Below are experts of layer 2 (counted from 0) of a mixture-of-experts language model. Rows are named router (the router's row for the expert), down (a neuron's output weights, with its number) and show model dimensions 0-63. Each number is 200 + 40 x the weight over its row's rms, rounded and kept within 0 to 999.
Before each expert's rows: a language model's description of what the expert responds to. This comes from a sample of Wikipedia text that the model never trained on.

# expert 14
Description: Nouns for organizations, offices and kin like University, Council, Minister, father, students, plus decimal percentage parts in demographic statistics.
router,237,196,279,224,203,197,198,185,135,197,222,245,190,198,196,264,181,191,166,246,190,160,195,223,229,229,140,187,247,205,195,168,155,166,171,227,220,176,159,231,195,156,271,260,129,192,151,169,180,304,146,163,154,287,184,198,234,172,291,153,240,128,168,222
down0,233,226,202,228,222,170,162,234,244,277,158,199,261,159,218,217,231,212,176,200,225,195,252,249,213,223,147,162,220,220,127,193,46,185,238,225,222,195,165,260,271,160,221,186,197,131,177,167,229,236,98,186,134,238,197,205,253,203,126,261,208,245,237,213
down1,209,140,253,258,204,210,318,149,206,241,200,200,214,179,130,227,176,192,179,248,215,259,181,221,198,131,218,205,152,129,251,199,188,211,203,130,214,176,123,178,186,239,152,261,186,179,173,292,154,202,176,131,168,174,197,211,191,147,221,235,234,153,209,185
down2,147,175,226,139,252,223,256,181,264,192,231,179,163,213,207,241,168,167,132,205,279,209,210,111,176,237,206,191,161,250,205,173,186,206,247,171,225,236,203,183,274,189,212,250,187,197,228,94,206,271,224,123,162,173,251,233,237,161,194,274,220,207,164,187

# expert 6
Description: Verb endings like -ed and function words (of, the, in, that, which) in ordinary narrative prose, e.g. prevented, vacationed, planned.
router,197,256,203,213,196,210,151,220,204,74,206,175,168,70,205,206,201,198,228,276,211,252,272,230,183,101,179,242,214,234,196,249,240,168,190,159,251,175,206,149,208,206,132,216,240,223,224,143,279,224,191,262,223,214,239,122,220,166,223,219,190,225,223,189
down0,245,167,218,201,194,203,183,121,273,205,222,208,223,172,196,213,236,217,189,182,225,230,219,159,208,176,231,153,262,196,227,175,138,120,94,171,201,189,253,192,172,182,133,220,209,197,280,207,165,177,204,189,165,203,230,258,238,153,197,118,172,166,202,148
down1,200,244,238,172,148,238,185,256,111,130,192,225,158,221,189,230,151,195,255,216,223,143,199,220,260,216,175,181,265,212,167,219,250,203,140,214,199,212,163,289,289,180,97,189,251,239,204,222,81,141,200,202,207,224,186,251,175,174,214,186,209,180,275,212
down2,128,198,212,229,160,147,166,170,213,182,157,286,125,174,206,196,130,204,166,157,200,256,208,152,198,175,236,168,158,197,215,182,205,245,166,175,230,185,175,193,230,200,166,177,210,146,218,259,231,182,190,222,228,172,247,219,198,241,186,216,179,181,223,127

# expert 22
Description: Adjectives of nationality, politics or period before a noun, such as American, British, Republican, military, Medieval, Civil, Turkic.
router,185,210,172,190,168,144,140,262,152,175,164,145,177,143,201,250,244,249,162,214,223,193,182,190,197,114,135,281,167,186,141,189,205,181,165,239,128,209,186,179,168,215,185,265,156,156,206,162,279,216,186,212,267,185,180,208,141,234,263,248,159,227,237,223
down0,199,191,190,160,201,179,249,182,199,198,157,226,199,205,189,205,162,211,191,162,219,104,224,167,193,209,170,189,191,215,245,175,165,161,219,211,213,156,163,253,184,208,184,233,282,207,183,230,261,269,207,235,159,134,211,160,183,189,198,217,204,172,157,182
down1,160,217,225,168,288,257,262,193,266,168,142,277,235,200,200,275,206,269,247,228,197,204,210,193,262,229,260,201,190,248,229,198,246,246,132,161,197,214,192,152,203,195,248,181,123,207,216,179,177,222,221,173,217,165,216,155,224,185,222,158,209,164,299,284
down2,129,241,224,200,194,177,248,209,255,260,164,171,218,198,229,200,232,223,204,193,240,116,203,140,144,216,147,186,251,157,190,187,238,201,230,196,256,293,170,225,205,230,254,154,170,200,292,200,227,182,270,283,163,173,190,213,162,196,206,186,205,244,294,204

# expert 31
Description: Pieces in results tables and taxonomic citations, such as parentheses, Total, pts, United Kingdom, scores like 4–6, and author names.
router,203,237,185,226,196,196,221,244,214,125,142,143,142,85,243,138,216,202,241,293,212,230,272,234,190,70,200,226,198,236,176,224,278,221,199,197,323,202,233,164,222,225,153,153,215,234,196,228,215,170,239,243,193,216,251,98,206,214,190,213,162,238,188,210
down0,213,178,194,100,300,210,162,248,184,182,293,206,166,297,140,154,168,98,193,205,181,113,225,182,227,175,260,224,223,207,243,223,183,196,196,196,199,218,125,194,226,188,177,206,237,214,215,162,314,130,217,161,311,190,138,222,149,132,175,207,213,222,189,194
down1,202,210,234,198,204,156,147,192,240,223,258,248,224,230,212,178,297,166,218,185,225,245,191,203,229,140,181,122,210,153,240,202,232,151,154,192,200,198,233,230,204,134,231,302,231,249,182,209,167,207,243,237,231,281,246,240,164,243,287,241,210,219,233,227
down2,244,195,171,187,258,172,106,199,221,205,187,259,228,164,179,212,272,207,199,219,217,172,192,247,156,162,188,291,132,204,161,242,166,277,185,174,247,179,227,208,188,202,198,223,269,199,187,176,239,232,226,221,175,188,204,278,134,160,187,272,236,179,184,260

# expert 5
Description: Main verbs after a subject such as was, is, were, became, died, plus section or field labels like Personnel, Notes, Species.
router,194,176,186,160,183,197,145,257,221,165,190,198,250,159,232,149,253,144,191,178,208,207,219,163,191,240,236,109,183,185,258,154,227,243,160,193,257,260,175,214,257,154,264,249,209,117,175,117,217,161,141,228,163,204,209,226,143,257,215,195,264,213,192,201
down0,182,272,154,170,189,189,176,237,247,207,176,302,177,183,196,196,209,216,159,204,147,192,237,258,173,125,177,214,242,138,195,187,234,172,196,218,258,168,299,187,180,230,201,189,119,191,259,177,208,205,279,196,196,184,232,284,181,178,210,126,147,212,243,190
down1,186,143,141,260,250,166,208,186,178,171,227,193,194,151,241,200,151,218,198,153,178,223,171,267,199,194,177,270,285,215,161,205,189,178,162,215,161,218,187,194,204,208,237,172,243,191,226,230,177,187,254,229,158,166,157,224,189,166,147,210,204,159,215,215
down2,184,198,258,127,128,184,284,193,156,226,252,191,245,206,188,199,198,151,161,207,248,156,130,116,224,186,177,255,218,243,138,186,203,256,138,211,228,219,198,165,204,196,168,168,271,232,162,210,175,162,146,217,192,198,175,297,135,180,222,215,264,159,257,231

# expert 27
Description: Past participles and action verbs describing events in biographies and history, such as won, released, shot, published, appointed, married.
router,173,250,210,218,207,218,181,166,167,227,216,213,224,225,185,212,189,213,149,198,273,201,189,181,219,194,194,187,210,180,246,186,146,175,167,211,173,206,214,277,138,193,166,296,203,169,233,183,190,367,149,183,220,269,254,245,187,151,232,226,222,153,165,206
down0,193,186,133,280,201,202,222,152,177,218,203,188,270,154,130,155,202,203,222,272,252,202,127,223,212,123,220,235,115,313,206,166,186,126,189,230,154,189,159,326,161,168,228,157,191,253,280,202,154,210,148,209,176,179,184,228,294,86,234,280,197,192,147,225
down1,233,217,208,197,183,200,188,222,198,188,153,229,200,172,175,239,132,312,164,77,208,195,193,244,204,224,225,159,202,139,159,197,274,196,169,183,142,147,262,241,221,189,229,207,167,194,148,225,224,190,162,203,219,254,131,163,140,221,168,183,176,175,237,197
down2,190,212,148,210,204,266,186,148,199,219,161,210,206,170,190,140,194,243,284,212,254,205,276,225,242,166,214,234,192,217,184,268,236,279,196,215,224,221,220,253,200,215,125,195,163,175,251,257,215,221,235,177,188,181,259,207,209,167,166,184,233,229,177,184

# expert 28
Description: Country, city and region names after in or of, such as Italy, Slovenia, Gaza, York, plus object pronouns him, it, them.
router,172,209,201,276,191,219,159,266,254,251,285,202,225,221,169,166,216,257,180,225,249,236,178,235,224,157,215,185,155,233,182,227,247,242,272,221,208,205,212,204,225,210,167,173,254,113,248,166,205,205,196,217,125,195,227,166,211,222,195,262,163,225,169,247
down0,204,190,212,180,251,175,226,283,214,172,128,175,213,140,216,221,243,250,218,172,233,224,236,225,222,193,167,209,140,141,228,206,231,217,235,258,174,221,188,197,232,233,155,215,184,181,229,206,201,195,240,169,182,178,222,230,125,195,165,271,151,240,233,202
down1,307,161,174,232,179,185,210,177,200,264,230,250,227,223,153,215,219,254,197,179,226,213,142,243,211,218,206,182,296,188,216,299,198,133,209,237,192,208,271,157,186,229,203,280,184,214,191,196,177,290,209,196,203,241,220,264,163,222,313,112,227,156,170,193
down2,257,165,190,232,241,187,220,188,187,215,184,180,191,194,217,216,207,256,152,203,246,232,225,174,197,108,191,180,205,140,163,256,241,210,232,233,147,209,218,115,214,238,166,222,193,179,218,246,155,183,187,221,160,273,247,192,190,215,181,225,86,228,161,261

# expert 24
Description: Digits and number pieces in statistics tables, scores and coordinates, such as 408, 3–0, −3, 1,222.
router,221,196,109,174,247,151,173,247,247,153,161,150,244,229,189,173,232,233,210,260,151,170,221,183,278,198,153,171,216,244,233,238,224,128,162,163,164,134,181,221,199,192,208,226,141,192,309,119,251,186,228,216,235,169,221,148,138,146,133,285,191,165,184,210
down0,183,199,243,123,235,237,225,189,168,221,181,143,204,177,93,139,214,271,311,234,126,183,234,171,154,108,179,220,208,223,266,240,249,181,217,226,195,182,196,230,175,198,263,192,210,193,203,219,182,178,267,209,203,247,210,245,198,189,228,211,195,189,188,231
down1,237,178,187,153,167,212,240,176,192,311,128,227,241,231,194,283,173,199,172,221,147,182,155,192,180,167,241,148,223,197,113,185,209,234,203,244,188,188,183,205,127,173,168,186,219,179,147,210,186,169,195,177,218,165,204,224,219,171,186,236,272,193,216,139
down2,288,226,198,214,170,228,179,182,224,241,166,251,174,189,224,210,285,187,124,196,125,241,175,100,201,266,179,196,255,174,185,222,192,172,135,122,180,177,221,170,127,179,244,138,229,213,197,199,141,262,183,210,168,213,233,242,162,124,169,270,204,215,216,221

# expert 11
Description: Given names and surnames of people, often in tables or lists, such as John, William, Jones, Coleman, and sometimes later words of proper-noun titles.
router,172,263,209,210,159,176,134,237,247,192,218,122,219,191,125,267,158,165,147,238,235,187,195,162,181,168,215,136,176,113,224,209,229,253,192,177,292,213,194,160,185,214,210,210,151,98,221,190,238,244,201,197,153,231,303,235,170,138,215,155,176,184,191,182
down0,194,172,249,211,184,164,216,214,210,269,185,197,222,167,184,204,227,151,252,188,190,239,120,173,249,230,235,86,235,230,259,217,211,248,161,193,178,258,250,184,146,193,181,172,151,173,221,246,200,270,213,231,266,208,163,203,141,248,211,180,165,207,194,210
down1,182,199,290,206,160,245,177,201,191,241,233,233,216,216,172,161,177,202,246,211,234,169,131,173,184,206,153,117,220,191,236,146,208,213,183,172,277,222,200,320,225,165,215,183,213,177,103,201,202,257,224,186,223,190,186,144,187,184,180,164,246,130,253,258
down2,222,216,241,185,227,148,192,188,197,206,179,200,196,220,153,199,250,155,166,151,191,85,229,269,204,229,231,253,174,132,207,242,182,249,173,189,234,224,162,181,214,205,200,203,165,171,199,270,150,179,154,185,200,217,205,183,208,228,223,205,202,159,192,279

# expert 16
Description: Commas after phrases or before and, which, who, plus also, especially, -ly endings, dashes, and markdown table divider rows.
router,217,186,224,215,138,202,190,217,240,184,216,239,160,140,234,140,268,216,195,265,196,201,198,201,178,115,257,233,217,231,202,241,238,153,209,148,230,115,164,167,215,250,104,232,243,201,291,199,199,217,210,239,193,185,207,151,184,224,260,191,189,207,226,220
down0,204,203,165,173,218,193,208,208,200,130,258,176,167,217,151,232,232,190,156,261,173,190,207,217,164,202,187,177,215,228,194,247,123,241,194,153,235,211,190,194,260,205,176,241,146,160,193,142,199,186,190,199,258,266,172,198,208,230,139,192,294,209,207,210
down1,193,199,175,199,177,153,177,200,158,207,252,114,206,228,203,228,221,134,175,161,166,194,191,183,178,146,228,236,208,195,265,197,237,211,206,204,181,142,249,196,246,237,135,200,220,205,145,210,189,304,226,192,255,177,278,144,298,149,202,258,166,176,160,189
down2,183,241,190,164,160,135,174,219,223,181,245,203,230,197,286,171,92,232,207,279,244,163,206,166,240,211,237,222,177,139,213,197,194,281,221,176,161,209,215,227,148,236,241,176,233,175,206,165,127,275,232,216,243,204,223,143,169,173,125,218,184,308,179,281

# expert 8
Description: Numerals in tables, dates and lists, especially years like 2004 or 1936, row numbers, ID digits, and counting words like three.
router,190,208,193,141,194,208,172,244,160,192,200,160,126,151,175,184,197,197,226,295,165,218,241,177,189,153,156,230,175,204,174,258,253,174,166,139,232,224,291,211,211,208,121,249,166,190,250,233,256,188,199,196,173,232,219,141,160,195,194,231,214,197,191,190
down0,202,199,165,129,204,238,177,148,168,194,190,216,199,289,213,197,260,229,149,200,175,178,176,162,160,247,177,205,204,179,179,203,240,184,241,217,173,198,255,190,167,264,242,209,140,147,248,223,194,159,244,183,208,170,219,218,266,163,156,223,196,224,250,167
down1,199,162,160,231,213,153,210,213,171,172,176,162,221,255,190,202,214,211,200,291,241,221,184,158,238,110,209,266,164,164,155,196,217,208,207,167,198,203,200,214,140,151,192,116,161,237,177,164,187,240,282,174,184,161,220,237,265,277,209,229,179,181,249,235
down2,196,236,232,241,204,161,185,276,218,181,240,139,261,161,194,174,216,337,212,205,228,199,191,184,158,159,199,223,222,160,191,182,213,206,213,146,149,171,191,265,208,239,150,227,280,195,114,148,223,141,186,170,120,248,231,174,146,294,153,265,193,215,158,261

# expert 4
Description: Sentence-initial temporal or conditional prepositions like After, Under, By, Following, plus pipe cells in election-result tables.
router,207,228,184,267,219,209,180,256,242,157,153,219,163,94,191,191,231,186,218,305,193,228,251,222,215,109,232,202,220,214,179,237,277,165,168,214,223,194,139,144,234,232,106,242,220,153,224,150,200,292,208,239,210,190,236,152,210,173,223,216,180,269,217,220
down0,212,174,205,155,141,147,195,184,138,196,256,263,171,214,220,274,227,261,141,175,216,256,284,230,198,200,224,252,218,176,145,201,256,170,198,187,215,104,172,150,217,199,217,185,192,214,236,237,216,193,159,212,193,232,232,161,164,188,219,152,195,170,244,160
down1,237,244,166,148,97,177,123,200,127,213,218,152,240,140,212,269,194,183,153,183,231,199,216,172,106,220,223,184,181,157,233,243,246,233,158,169,183,231,219,160,200,236,117,210,211,174,166,216,155,238,247,131,157,171,194,144,238,247,172,171,210,144,273,173
down2,187,183,192,241,175,228,209,223,132,155,222,249,202,237,150,241,205,173,253,180,230,205,216,167,232,194,138,164,244,238,192,144,195,156,223,202,138,259,195,156,276,226,233,71,176,239,183,226,181,237,177,171,219,191,189,210,178,188,254,222,177,250,199,194